Experts of a small language model: 11 layers, 3413 steps.
Below are experts of layer 4 (counted from 0) of a mixture-of-experts language model. Rows are named up (a neuron's input weights, with its number), down (a neuron's output weights, with its number) and show model dimensions 40-79. Each number is 128 + 24 x the weight over its row's rms, rounded and kept within 0 to 255.
Before each expert's rows: "comes before" lists some tokens at least twice as common just after its tokens as in all text. This comes from a sample of Wikipedia text that the model never trained on. Tokens count by the router's weight.

# expert 26
comes before: "0", "1", "3", "2", " | ", "."
up0 [146  81 138 159 157 112 142 119 142 153 117 145 147  81 110 123 168 139 123 138 102 123 109 152 169  99 125 177 108 136  89 133 170 116 116 155 154 128 126 157]
down0 [142 147 147 121 161 102 142 137 130  84 133 132 169 137 116  96  71 156 165 124 117 135 126  96 147 119 165 159 111 107 126 184 103 120 145 102 144 127 122 134]

# expert 57
comes before: "\n", "=", "-", "- ", "- Country:", "=="
up0 [108 188 161 110 117  88 113  58 129 127 114 141 118 109 168 140 102 104 137  85 143  52 106 140 171 115 114  93 148 137 135 131 106 142 127 125 140  90 125 119]
down0 [118 152 153 104 151 112 124 139 145 118 142 149 111 119 137 107 135  95 154 140 153 107 137 165 124 148 102 150  87 107 125 128 149 137 142 140 115 170  84  80]

# expert 13
comes before: "\n\n", " The", " He", "The", " In ", " In"
up0 [120 124 102 139 135 140  78 139 149 102 144 139 121 143 175 113 136 136  98 119 120 118 140 102 109 103 131  92  92 140 167 160 142 175 107 146 160 122 119 118]
down0 [107 136 155 167 134 112 139 128 132 135 123 163  82 139 121 126  86 159 107 144 106 100 113 155  87 134 154 147 124 135  86 135 119 123 172 117 109 139  89 164]

# expert 11
comes before: "| ", "|", "-", "- ", "|  |", "  -"
up0 [118 126 116  53 138 143  84 120 118 102  91 124  96 111 114 148 154 104 113 115 106  69 119  97 117 124 158 169 100 139 133 160 121 146 162 139  93 154 142 125]
down0 [103 123 116 123 108 128 148 123 107 148 146 153 140 131 152 132 128  80 143 102 108  97 114 149 153 149 147 126 137 129  98 157 100 100 132 116 152 126 166 116]

# expert 48
comes before: ".", " of", " of the", " in", ",", " and"
up0 [118 106 141 146 141  95 144 128 121  84 130 134  96 130 126 133 126 129 114 114 205  81 130 142 165 139 126 152 142 154 110 127 137 111 166 123  63 127 110 169]
down0 [154 139 178 134 108  90 119 170 154 117 125  82 132 115 154 111 164 106  93 127 127 114  88 108 122 115 110 113 159 138 156 119 161 173 155 143 115 119 126 131]

# expert 59
comes before: "–", "th", ".", " and ", " to ", ","
up0 [ 94 151 105 118 138  59  75 150 134 102 117 108 111 137 169 130  98 163 118  90 116 115 130 130 112 190 141 161 100 124 115 154 124 120  87 189 114 132  98 109]
down0 [153 159 140 112 140 102 144 152 120 104 106 188 106 134 155 116 140 135 171 151 116 156 106 143 124 107 107 152  99 130 128  64 161  93 135 139 133 140 101 127]

# expert 0
comes before: " | ", " |", "; ", "% | ", "% |", ") | "
up0 [118 109  89 128 128 141 180 140 126 145 149  41 117 138 131 107 112 130 123  99 165 119 152 102 142 122 125 113 125 109 117 111  85 111 195 128  90 110  98 172]
down0 [137  84 136 131 129 104 132 121  98 117 116 106 155 108 142 120 119 137 120 145 168  67 106 178 117 121  94 109 130 121 118 109  95 154 135 155 113 115  76 143]

# expert 56
comes before: ")", "1", "–", "2", ") |", ")."
up0 [158 169 134 138 155 119 136  93 113 160 125 125 139 140 108 166 159 167 122 101 130 117 123 121 122 139 108 116 120 113 164 154  68 155 163 135 119 196 110  78]
down0 [154  92 141 134 107 123 146 127  93 166  69 164  75  74 120 116 117 173 121 133 118 129 127 122  85 161 146 128 165 139 132 154 119  99  94  96 130 107 107 177]

# expert 42
comes before: "ed", " of", "ing", " of the", " to", " and"
up0 [135 109 126 170 143 140 144 137 126 138 122 106 129 113 118 136  96 131 143  67 130  79 161 108 112 114 131 122 114 118 106 121 115 134 141 131 106 139 162 169]
down0 [105 159 112 125 141 127 170 100 137 136 152 124 108 143 149 149 104  78 145 138 152 160 126 189 156 150 118 129 133  97 131 156 131 111 152 142 110 116 145 138]

# expert 19
comes before: ":", ": ", "″N ", " by:", "-", ": S"
up0 [ 77 102  87  74 159 168 155 135 139 140 135 110 139 134 142 114  82  99 104 167 121 102 140 129 124 153  89 141 157 116 167 121 142 118 129 118 128 109 117 129]
down0 [113 130 127 131 131 162 143 130 162  97 157 121 150 151 146 145 110 133 159 126 156 159 155 154 134 118 111 141 135 103 118  96 124 142 136 145 148 139 124 129]

# expert 40
comes before: "4", "6", "3", "7", "0", "5"
up0 [114 119 117 135 160  92 123 129 106 124 134 110  91 137 135  79 148 180 149 151  97 129 134 117 115 120 131 159  89 124 148 145  88 120 149 127 129 161 103 156]
down0 [149 107 122 160 143 172 142 172 152 109 136 123 139 153 149 109 156 119  85 126 173 118 154 110 111 164  98 131  91 126 114 132 129 135 162 142 157 132 124 129]